config.yaml
n_experts: 80
experts_per_token: 2
d_shared_expert: 0
router_score: "softmax"
balance_bias: false
vocab_size: 16384
norm: "rmsnorm"
norm_eps: 1e-06
tie_word_embeddings: false
learning_rate: 0.00641
batch_tokens: [65536, 131072, 262144]
dataset: "wikipedia_en"
Below are experts of layer 11 (counted from 0) of a mixture-of-experts language model. Rows are named router (the router's row for the expert), down (a neuron's output weights, with its number) and show model dimensions 0-127. Each number is 128 + 32 x the weight over its row's rms, rounded and kept within 0 to 255.
Before each expert's rows: a language model's description of what the expert responds to. This comes from a sample of Wikipedia text that the model never trained on.

# expert 3
It responds to: Opening parentheses and quote marks right after a noun, starting a gloss, abbreviation or alias, as in clerk (or, Medal of Honor (MOH).
router [140 126 151 126 118 167 149 119 125  93  80 167 165  90  88 172 126 134  62 109  84 155  96 146 119 112 118 144 169 158 164 142 160 120 120 123 180 137  83 173 160 125 104  72 104  79 160 169 165 155  75 170  80 156 120  95 205 141 107  98 165 159 202 131 149 101 118 121 135  82 186  84 125 145 139 153 109  62  90 141  67 206 125 123 178 147  99 112 129  66 105 123 130 137 104  85 102  85 109 164 156 107  84 116 152 115 141  82  95 111 166 144  93 137 123 154 137 105 131 114 115 115 156 106  91 142 170 109]
down2 [123  99 127 172 131  99 120 106 121  83 136  84 133 142 104  89 154 148 129 132 110 180  97 123 202 116 118 121 155 129 131 127 128  88 113 134 123  91 151  70 110 129 124 146 164 150  83 123 126  67 180  50 111 132 172 196 118 107 103 100 203 124 170 114  85 161 116 177  35 107 121 125 112 126  59 109 159 163 124 101 154 169 130 144 136 164 161 112 162 151 153 100 135 158 163 115 159 124 175 141  95 135  90 105  80 182 137 105 172 128 146 118  89  91 156  98 136  27 115 123  87 132 154 145  98 121 124  93]
down3 [147 110 150 116 146 160  96 134 129  98 122 150 113 104 121 110 154  82 108  95 106  91 115 157 130 133 131  92 154 126 122 118 155 107 123  88 143 111 135 104 191 186 163 122 148 119  77 122  55  99 122 110 242 152 118  95 135 134  90 155 131  95 162 192 168 127  74 140 132 149  46 113 124 143 171 117 146 112 141 119 159 143  52 181 100 178 128 138  69  82 120 136 137 124  81 169 181 118 113  93 139 131 127 121 118 120  96 153 157 134 106  93  76 142 171 134 112 177  90 122  65 131 131  96 108 192 134  61]
down4 [113 132 122 158 131 146 165  99 118  93  86 173 119 181 185 124 157 109 159 131 179 137  52 130  95 144  82 143 130 179 110  73 142 107 130  96 117 115 111 101  90 115 122 147 124 101 184 142  79  99 170 167  51 124 132  94 110  85  98 111 113  78  93 133 175 127 115  96 133 197 150 107 109 149 177 101 125 117  94 104 167 106 122 157 191 137 161 143 120 171 130 115 116 157 204 133 139 108 129 112 108  68 189 119 131 124 178 122 116 129  82 141 167 135 123  93  84  65 198 158  87 151 124 114 154 125 114 178]
down5 [114 154 165  96 117 111  83 120  87  89 117  99 140 113  83  93 111 139  31  86 139 161 100 108 107 180 133  88 129 148 146 131 145 127 168  82 112 109 160 133 110 142  78 147  30 117 125  85 111 149 202 177 123 180 102 128 166 141 131 191 139 110 128  89  81 113 125  72 148 148 124 162 174 158 160 134 154  94 134 174  87 145 123  87  91  95 130 149 169 127 135 104 136 184 160 103 152 129 135 118 127 206 106 154 138 145  94 158 134 113 121 142 152 133  82 165  82 100 164 127  86 156 140  85  76 156  96 108]
down6 [148 140 174 110 146 136 133 143 113 159 147 170  89 124 119 176  60 101 153 156 153 155 148 106 139  93 100 108 174 136 186 139 138  86 149 130 185 167 160 139 161 132 136 160 105  74 157 183 164 167 102 153 123 127 115 135 158 150 197  49 184  80 151 134 169 163  87 121 174  91 119  99 140 126 152 162 123  99  83 129 134 130 201  97 130 185 102 227 143 108 177 137 190 118 118 137  94 158 132 150 158 151  96 161 147 131 163 122 123 127 125  95 127 221 157 135 126 154 135 118 144 125  97 120 131 146 103 150]
down7 [103  96 169 122 130 102 169 100 124  79 148 157 147 158 141 131 166  94 107 149  89 180 140  87 159  37 165 132  68 131  77 148 124  59 112 177 107  73 118  93 136  51 122 152 184 103 153 135 116 111 117 124 123 105 138 147 117 114 113 152 158  97 166 133 157 162 129 167 166 133 193 136 147 150 125 182  56  69 151  99 103 103 133 126  70  93 127 184 126 157 158 138 117 150  99 151 147 132 130  85 136  88 197 174 145 148 155 132  99 112  83 178  79 125  76 119 165 132 140 136 123 125 136 132 147 128  94  89]
down8 [128 117 148 159 110  71 129 138  90 133 129 192  53 138 130 102  97 177 124 158 147  88  98 144 130  97 171 110  37 155 199 118  98  89 129 139 166 112 180 125 181  86 143  95 183 146 102  73 135  74  75 129 125  88  82  92  73  93 149 101 113 146 131 163 150 158 160 121 175 172 108 139 135 153 140 131 166 106  90 121 160 100 100 119 131 142 136  53 148 110 129 104 152 163 190  90 131  92 140 129 173 149 123 130 115 167 115 136 152 104 162 103 118 137  95 116 166 155  93 195 131 138 146 112 126 103  69 137]
down9 [157 133 114 143 140 110  97 109 150 116 117 155 127  61  76 137 152 131 139 104 150 158  85 116 127 176 155 169 191 178 163 126  99 143  82 105 116  99 115 141 165 153  78 126 186 133 174 123 162  99  49 143 146 156 154 170  69 147 131 102  77 141 120 184  97 131 122 130  92 159 135 115 127 116 103 181  74  81 107 114  58 123 128  91 107 129  78 126 127 147  93  60 106 143 146 183 130 135 103  94 109  79 163 172  92  74 151 131 102 110 188 123 136 141  73 109 177 152 131 112  76 144  72 105 148 108 149 108]
down10 [167 146 125 176  98  94 145 103 131 131  69 144 193  69 105 135 161 124 178  64 130 135  91 160  74 146 126 158 163 104 173 142  84 167 184  98 106  97 143 146  88 117 120 144 144 133 182 146 146 104  98 102 119  89 126 117  96  58 125 159 119 166 111 142 117  66 168  99 137 104 131 177  83 150  64 158 142  97  82 127 133 150 111 153 139  74  97  93 101 158  85 117 114 108 121 133 125 181  81 142 122 119  86 158 161 133 148 134 156 117 125 193  68  89 181 167 108  93  96 136 127 156 125 109 119  63  99 155]
down11 [131 179  93 147 161  92 154 185 100 107  56 139  65 160 132 121 128 171 163 124 184 165 115 140 126 198 135 159 117 124 165 174 130 149  94 129 145 186 146 126 121 122 131 150 178  88 127 133 158  90 107 153 151 120 116 151 130 183 119 146 163 132 121 151 124 110 168  94 160 226 127 160 140 137 105 156 168 116 147 129 111 107 164 135  63 123 151  54 112 162 151 180 124 119 138  98 114 158  77 117  79  59 171 144 152 121 100 113  68 112 142  58 160  51 111 120 119 130 157 112 156 133 129 128 128 133 145 165]
down12 [145 149 133 118 155 123  71  82 107  93 144  86  67 121 153 113 175 120 130 131 124 147  90 106 129 112  89 119 183 119  95 143 157 148 114 155 129 108 133 154 170 105 152  86 137  94 146  64 103 142 141 122 113 116 123  93 134 199 100 129 139 173 176 168 161 161  89  56 149 127 113  93 129  72 148 101 135 112 118  98 140 144 152 188  85 145 154  87 109 168 116 109  86 130 107 120 130  98 138 151 177 139 142 114 115  76 101 134 115 157 156 106  43 143  77 137 141  83 170  80   7 130 149 141 103 141 191 127]
down13 [143 155 193 159 164 135 135 153 151 167 152 151 143 117 151 118 145 188 123 109 132 125 136 134 153  98 201 164  93 117  90 155 153 138 130 145 153  59 121  78 125 118 124 136 128 117 186 108 135 177  64  93 110  93 153 119 156 151 185  89 131 156 103 140 128 173 158 128 147 196 189 131 170 134  87  98 162 104 128  99 106  93 111 159 125 139  90  97 178 127 167 136 113 101 155 155 141 125 114  88 134 173 160 124 191  81 160 181 144 138 165 181 137 184 173 202 121  70 188 140 153 111 113 153 156  96 135 114]
down14 [159  98 157 101 133 142 118 102  82 103 170  81 123 141 128 164 182 144 127 123 116 148 188 138 144 121  63 104 116 120 123 112 153 151  97 152 138 154 140 187 169 119 136 121 137 132 126 103 137 125 126 142 130 154 145 136  78 206 175 144 130 140 196 165 125  73 137 185 127 137 124 109 127 155  96 121 174 127  98 104 144 184 162 120 183  95  76 160 135  86 154 125 118  96  83 145  70 124 146 159 154 137 172 120 146 115 101 105  91 120  36 112 154 155 115  96 106 116 148  45 114  43 120  86  50 158 120 111]
down15 [123  91 155 122 103 138 110 126 127  97 146 151 125 143 155 146  94 156 137 164 105 145 156 123  37 117  96  71 136 119  97  85  82  83  78 166 121  89  71 146 105 111 115 175 112 124  79 180  86 147 143 118 144 190 102  70 160 190 196  97 151 107 143 125 171 123 165 109 171 104 142 189 125 121 183 119  77 165 119 147 101 139 120 122 170 121 120  69 123 130 134 197 118 132  97  87  87 121 149 151  56 124 143 136 114 168 113 146 107 104 153 108  82  82 149 178  82 145 141 168 162 124  82 147 122 163 136 131]
down16 [213  96 127 151 166 101  77 189  99 144 141 165 172  90 113  85 123 177 148 102  86 196 119 122 184 102  69  90 135 123 124 160  96 116  57 146 125 132 145 118 143 145 157 119  81 169 171 140 213 130 182 103 131 154 142 122 104 123 105  75 128 112 158 113 144  99 105 110 147 134 125 158  83 120 176 108 116 138 132 162 148 159 113 117 208  92 157  69 135 180  85 128 119 110  92 156  79 116 112 193 114 117 129  73 166 132 111  77 116  92 149 151 130 128  75 155 129 138 133 116 131 126 130 170 146 152 148 147]
down17 [ 72 168 166 129 115 115 137 110 123 144  85 120 147  47 139 102  94 110 140 165 131 143 115 119 106 117 100 159 177 139 150 148 186 135 141 127 212 127  71 153 127 177  85 161 156 125 170 112  86 129 123 104 112 153 150  99 132 128 136  79 169 116 103 119 109 118 112  57 159 105 134 146 223 106 113 140 148 140 114 171 118 133 103 133  76 166 143 123  88 113 103 174 151 133  59 123 137 175  83 117 122 110 129 154 144  79 202 137 173  60  87 185 119  88 143  90 166  96 177  90 137 112 129 116 127 128 175 149]
down18 [103 109 113 123 124  95  89  60 125 120  93 107  88 105  65 125 129 104 200 103 104 118 160  57  84 132 120 171 160 113 150 119 123 130 112 141  81 133 128 130 135 206  99 133 100 112 140 136 151 179 123 148  86 152 176  74 143 160 121  99 168 114 117 156 116  42 113 110 109 126 127 111 115 194 139 152 149  54 125 144  81 148  88 117 172 101 159  84 135  79 114 106 149 123 136 142 106 129 128 154  63  55 147 200 119  88 155 104 117 168 112 143  92  99 130 125 106 150 157 124 127 125 199 145 128  73 138 171]

# expert 40
It responds to: First token of field labels in infobox lists, especially chemistry identifiers like PubChem, ChEMBL, plus Height, Film format, Preceded.
router [120 122 123 117 127 131  49  81 129 110  90  81 151 106 124 135 169  69 114 128 149 104 120 173  55 125 144 117 157 141  63 114 132 151 143 101 142 119 164 180 124 118 141 143 169 114 149 119 123 156 142 176 133  93 124  99 147 114 160  91  95 109 104 114 208 145 124 116 119 124 120 155 131 194 195 141 139  97 174 189 134  89 104 186 128  99 148 154 109 151 140 182 172 113 149 114 181  65  80  62 127 106  89 113 100  89 113  71 164 155 163  94 152 129 114 132 137 179 200 155 169 124 117 162 150 101 145 105]
down3 [163 191 157 187 157 165 169 148 126 102 116 124 136 169 136  65 186 102 143  81  83 135 131 174 138 115 126 169 149 117 109 168 125 176 112 169 150 134 116  63 161  96 131 114  92 113 113 176  56 137 171  63 145 153 122 200 162 106  48 156 120 137 103 111 171 134 138 145 143 155  93 174 154 147 109 127 150 109 113 105 102 161  69 100 136 126  99 161  87 175 141 165  95  91  70 145 151 148  98 147  92 112 133 131 151  68  90 153 106 180 122 118 114 100 125 127 144  92 123 165  91  77 115 120 114 167 119 122]
down4 [ 94 164  98 137  95 114 134 118 146 132 116 175  73 123 106 177 146 109  89 136 124 194  59  96 126 164  71  58 113 139 125  64 170 107 160  59 107 111 115 137 157 130 138 130  93 114 141 170  76 108  56 129  61 129 110 167 138  71 123 125 173 136 177 109 138  90  59  87 155 184 150 129 113 113 155 121 135 155 134  63 151 150 156 166 202  92 128 107 127 158 149 132 125 149 118 102 128 153 107 134 116 167  66 124 117 123 180 100 112 105 152 116  90  95 166 136 109 156 106 107 107 129 139 120 138 151 170 181]
down5 [147 188 122 180 135 108 151 132 101 106 128  90 153 124  69 132  81 138  92 120 144 170 152 104 114  86  99  83 101  76  68 140 129 135 149  95 141 133 130  81 161 127 129 147  82 117 112  93 117 148 161 210  41 102 114 165 136 133 140 152 138 140  97 115 119 156 144 102 100 113 118 130 164 139 156 125 123 123 145 167 129 210 147 103  99 157 121  87 140 240 101 133 105 147  97  56 129 112 137 125 142  99 112 100 124  82 157 150  55  79 139 130 115 159 136 140 127  87  66 127 109  60  99 124 109 129 113  73]
down6 [167 102  99  95 129 141 143 126  89 112 135 132 125 104 149 105 157  87 112  63 150  81 145  78 191 100 132 122 139 156 102 149 105 158 184 110 167 212 129 162 177 111  89 128 112  89 143 179 165 154  73 100 110 120 108  92 133 105 142  61 189 170  68 117 183 111 134 103 104 184 161  96 125 164  78 143 117 171 118 105 145 140 162 101 107 146 199 160 135 124 152 106 147 112 186 155 107 119 103 116 146 120 119 156 163 166 116 133  91 146 138 114 121 118 150 125 171  53 176 115  92 151 142 127 200 135 161 138]
down7 [111 110  73 183 118 147 152  38 103 141 135 146 145  98 151  84 102 155 110 215 122  93 127 125 177 131 164 162 112 105 101 153  75 144 159 134 153 143 120 129 100 145 140  29 119 130 135  64  18 125  81 117 142 124 133 117 149  96 108 118 136 141 131  80 147 117 138 128 127 171 112 108 107  87 148 131 102 110 108 104 163 145 197 114  61  97 113 139 178 114 116 185 136 129 172 131 129 109 130 180 134 101 178 179 155 160 130 147 123 167 144 156 133  83 159 155 135  66 138 155 132 120 124 126  94 109 170 140]
down8 [115  76 100 139 190 118 131  73 107 135 118 194  77 115 115 142 117 114  94 116 178 148 109  90 162 124  95 111 127  89 191 161  93 105  96 141 152 133 219 156  95  65 117 104 154 117  96 137 144  85 101 134 150  92 140 119 134 102 144  99 125 126 129 110 159 155 116 128 128 132  95 138 113 118 197 126 130 144  93 110 129 135 193 157 149 167 121  41 110 196 173 157 132 144 111 114 127  77 169 136 140 164 194 119  86 141 139 129  99 121 188 173 112  97 123  87  92 210  99 120 128 118  98 172  95 142 122 163]
down9 [ 87  37  97 157 137 117 125  98 162 141 149 131 156 165 108 148 203 114 107  82 102 166 135 157  63 140 210 146 137 152  75 137 122 126 144 204 130 190 104 105 166 109 135  82  97  83 167 148 144 130 125 153 144 141 116  76 109 149 150 121 112  92 142 103  97  79 193  89 121 122 125 102 125 143 126 104  99 101 128 127 134  82  90 161 122 151 127 126 117 139  93 152 117 121  73 103 116 129 130 101 168  69 130 170  88 100 111 173  95 155 180 149 132 163 155  72 174 123  88 177 176 132 111 140 144 184 118  92]
down10 [181 179 120 157  71 119 164 125 122 147 140 108 121 109 183  99 140 112 104  81 133  60  99 118  92 143 127 171 125 157  83  92  93 176 112 133  98 119 119  72 127 112 114 188  94 162 170 110  86  73 139   9 112 129  84 171 166 134 127 132 170  79 169 131  95 151 131 127 157 182 148 114 143  95 149 135 121 133 129 115 103 112  82  83 129 119 171 192 146 165 119  86 119 122 172  79 128 103  96 141 135  98 121 113 195  91 165  77 107 128 142 144 133 144 181 135  97 132 127 126 143 132  59 134 151 108 152 134]
down11 [ 92 166 138 130 190 150 150 125  84 154  57 173 101 159 100 121 186 163 114  72 113 181  90 135 138 145 146  70 127 121  96  91 107 122  98 131  93 170 129 178  88 106 113  65 143 116 115 144 139  86 121 126 200 125 136 145 180 150 134 144 178 127 134 123 132  90 213 160 126  85 117  65 121 158  76 136  85 117 121 127  82 145 187  93 161 153 132  71 101 149  53 124 128  64 105  67 165 101 127 123 110 142 138 141 134 143 148 178 104 120  90 111 139 161 105 123 113 124 137 124 117 139 125  66 114 143 146 154]
down12 [185  75 185 124 123 134 157 163 135 107 134 141 171 165 119 151 154  33 129 140 164 166  53 128 115 153 152 111 117 150 125 171 125 108 104 120 127 153 158 102 133 136 140 143 114 166 113  95 122 105 107 108 195  90 131 108 138 127 142 132  77 187  90 143 114 172 125  80 133  89 172 163  79  85 157 118 125  86 100 112 117 140 142 127 126 123 121 165 127 159 130 114 108 163 155 105 109 113 124 118 123 121 102  92 169 171 172  64 142 100  97 135  65 190  85  74 171 150 173  61 115  56  70 142 159 158 115 120]
down13 [191 168 105  89 118 106 150  99 168 129  68 160 102 118 159 114 170 103 134 130 192  97  64  54 105  83 142 150 144 152 146 136 126  86 130 161 169 124  95 149 168 160 159 156 132 191 155 124 147 148  81  99 117 128 106 108 165 130 103 138 112  99 138 157 126 120 123 120  67 120 177 132  90 107 103 113 172 145 133  86  98  87 212  88 123  61 114  58 162  81 118 133 118 112 199 122 154  99 113 149 173 150 157 126 132 170 102  91 106 159 143 126 154  75 178 132 144  98 179 123 130 112  92 148 119 153  99 107]
down14 [110 119 120  87 121 112 135  85 125 126  93 153 132  85 145 128  65 155 123 136  85 195 147  97  82  78  92 121 138  57 160 120 134 106 152 122 138 108 133 100 109 121 108 167 165 118 129  87 162  91  95 122 137 178 123 144 100 148 172 132 134  91 128 106 147  81 176  58 170  95 137  82  68 137 100  69 148 132 161 137 101 141 155 121 134 125  70  99 109  94 175 212 128 113 132 111 147 129 165 108 129 151 195 121  54 130 173 128 145 113  92 101 140  99 135 101 186 148  59 144 100  98 141 109 122 189 105  75]
down15 [130  87  88 139  73 127 120 184 118 120 106 130 133 155 156 158 110 173 125 136 138 110 153 128 154  84 133 126 206  80  92 212 168 129 120 171 107 160  76 134 130 161 118 125 115 165 140 120 154 186  60 118 138 139 156 130 165 147 115 114  92 112 178 161 130 136  96 151 147 130 180 145 139 157 113 131 138 113 139  84 115 151 190 127 134  59 140 167 109 127 139  96  65 142 129 108 100 121 164  88 142 138 126 229 167 118 157 135 151 112 207 158  43 127 157 163 116  92 130 150 124 112 120 138  80 143 135 186]
down16 [145 151 111 130 108  82 105 149 118 134  85 153 111 194 124 120 122 122 126 189  80 120 175 114 152 140 125 134 112 128 127 150 129 123  77 117 112 178  92  71  96 109 102 128 109 144 122  84 172 124  78 111 144 153 138 123 123  98 154 119 113  48 147 121 140 123 150 139 175 192 165 176 102 106 164 200 150 121 109 124 101 129 121  93 230  41  96  95 122 122 106 152 129 128 127  79 139  74 174 105 159 144 134 109 168 106 156  84 155 150 160 144 180 104  72 177 148 117 134 165 204 139  97 110 145 107 158 106]
down17 [ 85 131 192 151  88 129 113 109 126 161 122 159 161 114 160 165  84 145 118 207 104 137 162  68 213 144 124 155  95 144  92 142 173 152  81 174 134  72 104 207  96 143 119 104  95 140 143 114 145 185  94 148 132 151 127 164 149 131 123 112 143 134 152 158  86  97 102 121 129 156 124 105 146 141  61 132 101 125 103 132 137 128 120 164 155 153 118 131 169 104 107 150 163 112 119 152 157 107  68 101 131 146 109 220 145 110 224  98 157  99  74 132 102 128 172 156  90 138 118 119 138 167  96  84  95 142  95 128]
down18 [ 80 159 124  82 135 144 181 105 127  60 134  89 139 120 103 154 140 114 183 133  85 149 113 166 107 131  85 185  99 118 164 125  22 113 133 102 140 156 109 139 132 152  93 165  94  98 137 104 134 116 119 120  93 139 133  29 130  90 126 110 143 111 147 132 180 124 162 125 136 168 185 118 155 144 134 135 131 144 125 176 133 191 103 145 130  75 108 144  65 110  75 131 141 138 117 110  89 150 100 173 185 119 155 122 161 103  57 128 163 149 113 129 107 115 191 142  93 136  63 142 125 110 199 125 130  83 127 165]
down19 [140  79 106 148  88 199 127 135 135  46 157 149 183 186 126 120  71 117 173 162  95 138 155 140 122 164 131 139 119 163 140 154 111 144  90 111 124  83 110 135 130  85 170 124 104 114 139  87 182  85 170 114  75 151  86 150 169  45 139 141 121 153 116 149 130 110 141 133  98  67 124  84 137 120 125 173 121 129 139  82 140  97 117 138 102 145  93 138  92 101 102 140  84  76 118 103 133 120 221 133 149 119 158 144 129 100 148 128  76 186  61 132 112 116  40 117 143 150  97 123 128  75 110  89 120 152 145 119]

# expert 37
It responds to: Opening one to three letters of a split word, such as r, cl, sl, h, ul, as in "r-ation", "sl-aves", "V-ul-can", plus colons after infobox fields.
router [117 131 102 145 145 130 101 108 144 107 134 121 152 161 195 188 149  68 114 147 140 119 148 154 135 127 110 143 166 184  90  84 173  93 167 151 135 135 151 123 152 100 146 118 183 116 156  99  87  91  93 132  91 110 153 144 108 100 155 128 118 158 134 122 149  94 111 147 125 155 109 126 124 193 142 154 100 111 112 104 117 123 133 185 178 152 175 120  90 117 128  79  76 100 150 164 124  85 136 116 128  74 107 165 182 111 154  25 139 108 203  95 111 140 144 186 107 188 113 187 186 149 153 170 166  90 157 178]
down2 [125  89 132 119 151  91 163 150 126 120 107 130 127 128 158 103  99 144 147 150 160 185 120 100 150 113 123  75 155  78 112 155 102 133  82 128 110  67 144 153 107 205 117 143 124 105 145 121 108 143 177 125 125 162 154 137 141 207 123  77 120 127 180 178  67 127 176 133 161 156  86 161 120 106  78 123 176  65  98  79 138 129 108 123 128 144 112 126 192 181 105  97  81 230 153  95 121 183 114 148 124 128 149 123  70 176 188 116 152 139 106 149  85  62 138 128 106  99 113  79 107 113 123 130 156 123 144 124]
down3 [165 136  89 162 109 124  96 105 126 166 154 139 125 136 134  99 181 104  64 108  90 109  85 144 135 153 114 145 135 110 131 115 104 132 170 152 132  86  54 102 151 115 178  87 140 132 155 166 109 102 100  90 137 162  92 162 177 139 100 148 124  95 128 157 145 116 123 158 219 167  53 106 134 140 120 131 102 115 132 135 153 140 116 235 130 121 155 207 154  71 180 164 137 102 167 150 139 106 109 129 112 110 127  78 130 103 121 139  97 130  85 125 133  76 199  92 110  87 100 145  78  95 155 145  79 170 138 122]
down4 [130 107 144 162 147 155 128 111 141 129  88 138  79 116 144 198  70 150 139 173 166  94 124 139 105  90  91 146 142  90  80 158 130 117 117 176  59  85 138  89 119 165  81 164 131  88 166 119 102 160  80 202  86 152 154 105 104 126 166 146 112 146 123 132 131 103  75 163 154 142 158  88 146 113 130 139 155 133 136  74 139 129  80 169 178 123 222  80 184  78 129 121 137  86 170 104 163 106 172 100 147  96  93  97 116 159 151 100 152  83 145 146  83 101 138  85 143 149 127 163 164 139 109 132 155  95 136 176]
down5 [150 196 123 112 111 115 142 173 143 119  91 141 155  95 136 110  67 134 137 136 119 120 109 127 112  89 106 115 101 125 105 137 123 122 200 150 178 135  83  79 137 102 158 119 134 176 128  83 130 176 135 153 142 152 138 159  64 147 108 159  88 111  40 144 108 169 148 126 105 145 147 112  99 168 144 164 127  62 208 166 115 124 177 123 162 155 137  75 162 166  82  99 160 124 176  40  79  99 124  56  93 129  81 153 139 154 114 128 109 136 104 104 137 158 132 129  85 141 149 174  75 114 126 125  93 160  91 126]
down6 [126 131 135  89 116 192 125 199 107 137  69 110 116 147  83 164 126  85 167 134 117 125 135 117 180 112 168 125 156 103 128 187 149 139 138  69 144 185 123 117  83 134 120 138 169  89 147 130 155 108 150  96 134 108  82 138 121 107 171 144 171 160  35 143 208 143 128 101 154  84 184 116 124 102 203 142  94 101 121 133 111 117 131  94  98 129 188 158 135 110 159 142 122  98  65 176 157 159 115 137 137 116  87 151 133  85 138 153  83  97 140 144  89 160  97 105 110 124 149  89 112 134  83  71 140 184 176 142]
down7 [169  75  78  86 160 181 113 160  51  83  80 124  83 152 145  66 140 128  46 187 117 111 100 157  96 121 101 129 113 182 103 121 120 109 154 106 121 124 107 134 136 124 136 149 182 153  96 155 135 118 119 126  75  97 128 190 151  99 162 128 114  98 139  75 144 151 132 121 108 209 179 132 128 123  85 106  83 130 108 135 130 116 108 113  75 138 121 104 206 134 126 116 147 114 188 125  69  91 175 130  83 127 137 191 130 110 143 150 130 147 102 162 139 180 145 144 194 159 117  98 101 112 145  87 137 132 153 140]
down8 [ 97 109 172 105  97  91  63 104 126 105 106 123 141 109  77 107 108 113 102  91  76 129  85 125 107  86 140 129 107 112 141 112 168 171 119  78 190 138 129 145 143 118 157 133 129  71  65 196 177  92 116 132 132 105 168  83  99  79  66 116 119 145 186 114 143 157 165 123 143 125 166  91 116 133 181 113 184  99 101 134 176 107 101 126 162 138 123 120 140 141 149 154 138 109 120 127 131  40 109 168  78 176 189 165  99  88 171 178  62 139 115  82 133 151 121 128 150 164 128 124  66 119  93 137 137 124  95 114]
down9 [124 142 163 123 112 109 109  98 104 112 163 176 157 201 114 133 173  96 141 122 135 158 108 144  95 111 168 122 182 142 151 163 147 124 112 128 150 107 127 112 140 168 128  83 106 130 156  89  91 105 115 154 140 110 128 142 146 218 133 110 143 147  93  62  94 106 110 182 133 138  95 138  80 134 148 152 103 137 108 183  85  79 155 193 123 160 115  95  75 132  92 147 106  77 159 141 131 108 132 159 128  74 151 126 132  88 123 102  84  84 237  68 130 116  72 126  73 150  90 204 106 106 137 136 108 101 154 103]
down10 [168 145 140 116 160 182 179  91 126  86  95 121 108 212 153 189 115  89 129  88 136  68 123 157 126 171 107 149 170 132 135 126 114  91 141  86 112  96 103 138  69 159  98 141 127 144 201 147 125 150 144  94 140 116 156 113 140  67 136 159 149 157  30 131 132  94 113 130 154 130 204 146 147 129 122 118  88 144 114 120  76 145 107  79 113  88 114 185 128 168  91 134 111  77 130  97 114 114 152 112 141 182 126 118 207 121 149  69 137 125 159 186  80 132 147  97  89 157  99 121 127  90 127 125 114 133  96 155]
down11 [129 147  96  85 128  62 106 131 110  86 104 167  89  88 117 134 128 196 121  98  78  93 101 129 124  91 120 135 110 117 123 102  90 140 125 172 157 115 179 102  98 164 135 164 166 138 157 107 189 114 163 150 146 159 145 119 181 166 129 145 180 140  93  94 158  79 115 148 123 136 161 102 104 126 150 167 122 115 120 122 108 130 175  67 142  88 126  89 143 180  21 145 147 163 128 120 124 154  49 217 164 122 140  92 122 127  71 159  97 144 134 152  88  86 130 109 151 186 132 170 127 149 147 125 162 118 168 126]
down12 [165  75 139 126 172 161 121 157 142 117 151 177  97  88 118 155 130 102 125 163 157 145  83  98 215 141 137  84 104  80 101 116  51 122  80 122 131 169 131 178 144 185 149 107 176 147 128 130  59 149 103 153 122 154 120  76  67  84 108 169 125 116 122 196 117 141 141  97 106 131 172 109 135 119  80  72 172 171 158 110 110 205 117 160 186 115 129  61 151 146 137 152 133 173 131  86 168 129 124 124 105 142 100 155 146 151 156  91 148 200 126 145 111 134 113 122 122  80 123 122 122 115 167 126 112 143 154 104]
down13 [106 138 134 139 168 116 157 150 119 161 127 169 111 129 151 222  99 141 118 120 179  90 111 119 117 106 150 102  88 159 116 128  83  66  89 107 166 115 113  92 156 165 173  94 112 107 128 112 194 133  84  74 143 120 136 180 139 151 155 200 138 164 117 102 122 157 126  94  56 156 155 114  84  81 159  89 120 146 123 121 130 159 141 150 102  52  80  92 181  63 111 136 113 134 140  99 150 106  80 139 119 104 157  72  93  83  94 169 162 127 121 102 142 114 187 104 148  61 136 143 140 126 146 168 103 106  96 110]
down14 [119 210 122 110 135 108 104 168 135  65  89 159 130 136 137 116 100 148 166 154 139 135  85 127 165 143 113 113 139 147 111 110 116 185  84 115 230 145 114 198 116 138 103 133  92 147 166 126 187 101 119 133 135 113 173 134 120  98 116 158 156 109 145 135  76 152 173  81 167 148 125  54  97 191 101 178 110 145 121 135 130 143 125 142 129 165  77 147 130 179 111 137 144  85 103 168  76 134 129 158 101  77 114 123  90 140 126 159 154  56  77 134 177 117 132 157 133 136 186  99 192  94 150 102  97  95 144 144]
down15 [ 99 130 130 144 122  51 170 117 149 125 198 152 134 157 144  88 136 212  95 120 124 178 119 145 117 173 180  89 142 176 163 179 101  90 115  92 137 165 199 113 119 102 137  92 161 129 168 144 112  79 136 106  95 127  90 120 136 161 171 156 141 162  91 199 148 135 175 153 169 118 164 124 148 130  81  67 117 132 120 154  92 173 188 165 147 137 174 137 135  94  86 161  94 136 160 140 102 137 121 114 134 125 141 173 129  93 110 153 130 123 141  96  97 143 121  68 139 156 182 163 127  89 128 177 129 203 122 123]
down16 [159 133 138  88 174 149 131 146 113 127 142  93 153 224 157 120 138 100 131  69 179 154 124 112  91 201 143  69 111 133 165 160 130 110 169 174 124 161  97 130 139 141 113 174  74 108 109 120 143 100 180  74 163 157 103 162 163 134 145 123 111 105 152  68 120  91  79  60 136  93 123 177  82 130 190 134 137 104 132 166  61  99 117 111 152  70 184  81 131 143 101 114 166 165 127 147  81  76 123 139  94 164 172 148 170 112 113 124 120 131 144 103 167  88 157 100 113 136  84 106 108 128 110 150 150 135 151 145]
down17 [101 134 212 159 155 112 130 110 130 111 169 170 124  58 100 133 124 188 147 165 156 109 145 116  80 177 139 127 125 127 123 141 105 159  83 121 115 177 121 141 117 109  97 118  91 149 141  95 153 155 150  87  84 113 123  88 123 142 111  89 116  89 139  80  46 147  99  29 145 104 119 117 199 109 100  86 131 132  65 196 138  99  89 181 115 164  98 124 164 131 132 129 145  75  72 129 154 142 107 113 136 144 160 156 134 130 123 140 132 121 152 179  85 158 130 131 142 136  98 125 120 162 110 137  86 175 156  43]
down18 [ 50 174 136  94 113 161 155  99 142 107 140  83  81 113 105 151 133  98 160  96 115 171 113 185 109 132 131 118 158 161 131 147  97  99  93 105  89 136  69  94 122 114 119 130 108 129 160 119 132 183 124 123 138 173 154  46 111  97 132 160 136 141 170 130 135 109 152 128 114 116 178  84 184 208 180  85 127  86 122 106  22 159 137 131  90 134 137 128  58 134 155 157 168 128 116 135  72 127  93 116 138 111 138 130 123 129  74 112  74 130 136 107 137 125 166 148 118 149 153 139 104 101 182 210 122  82 118 122]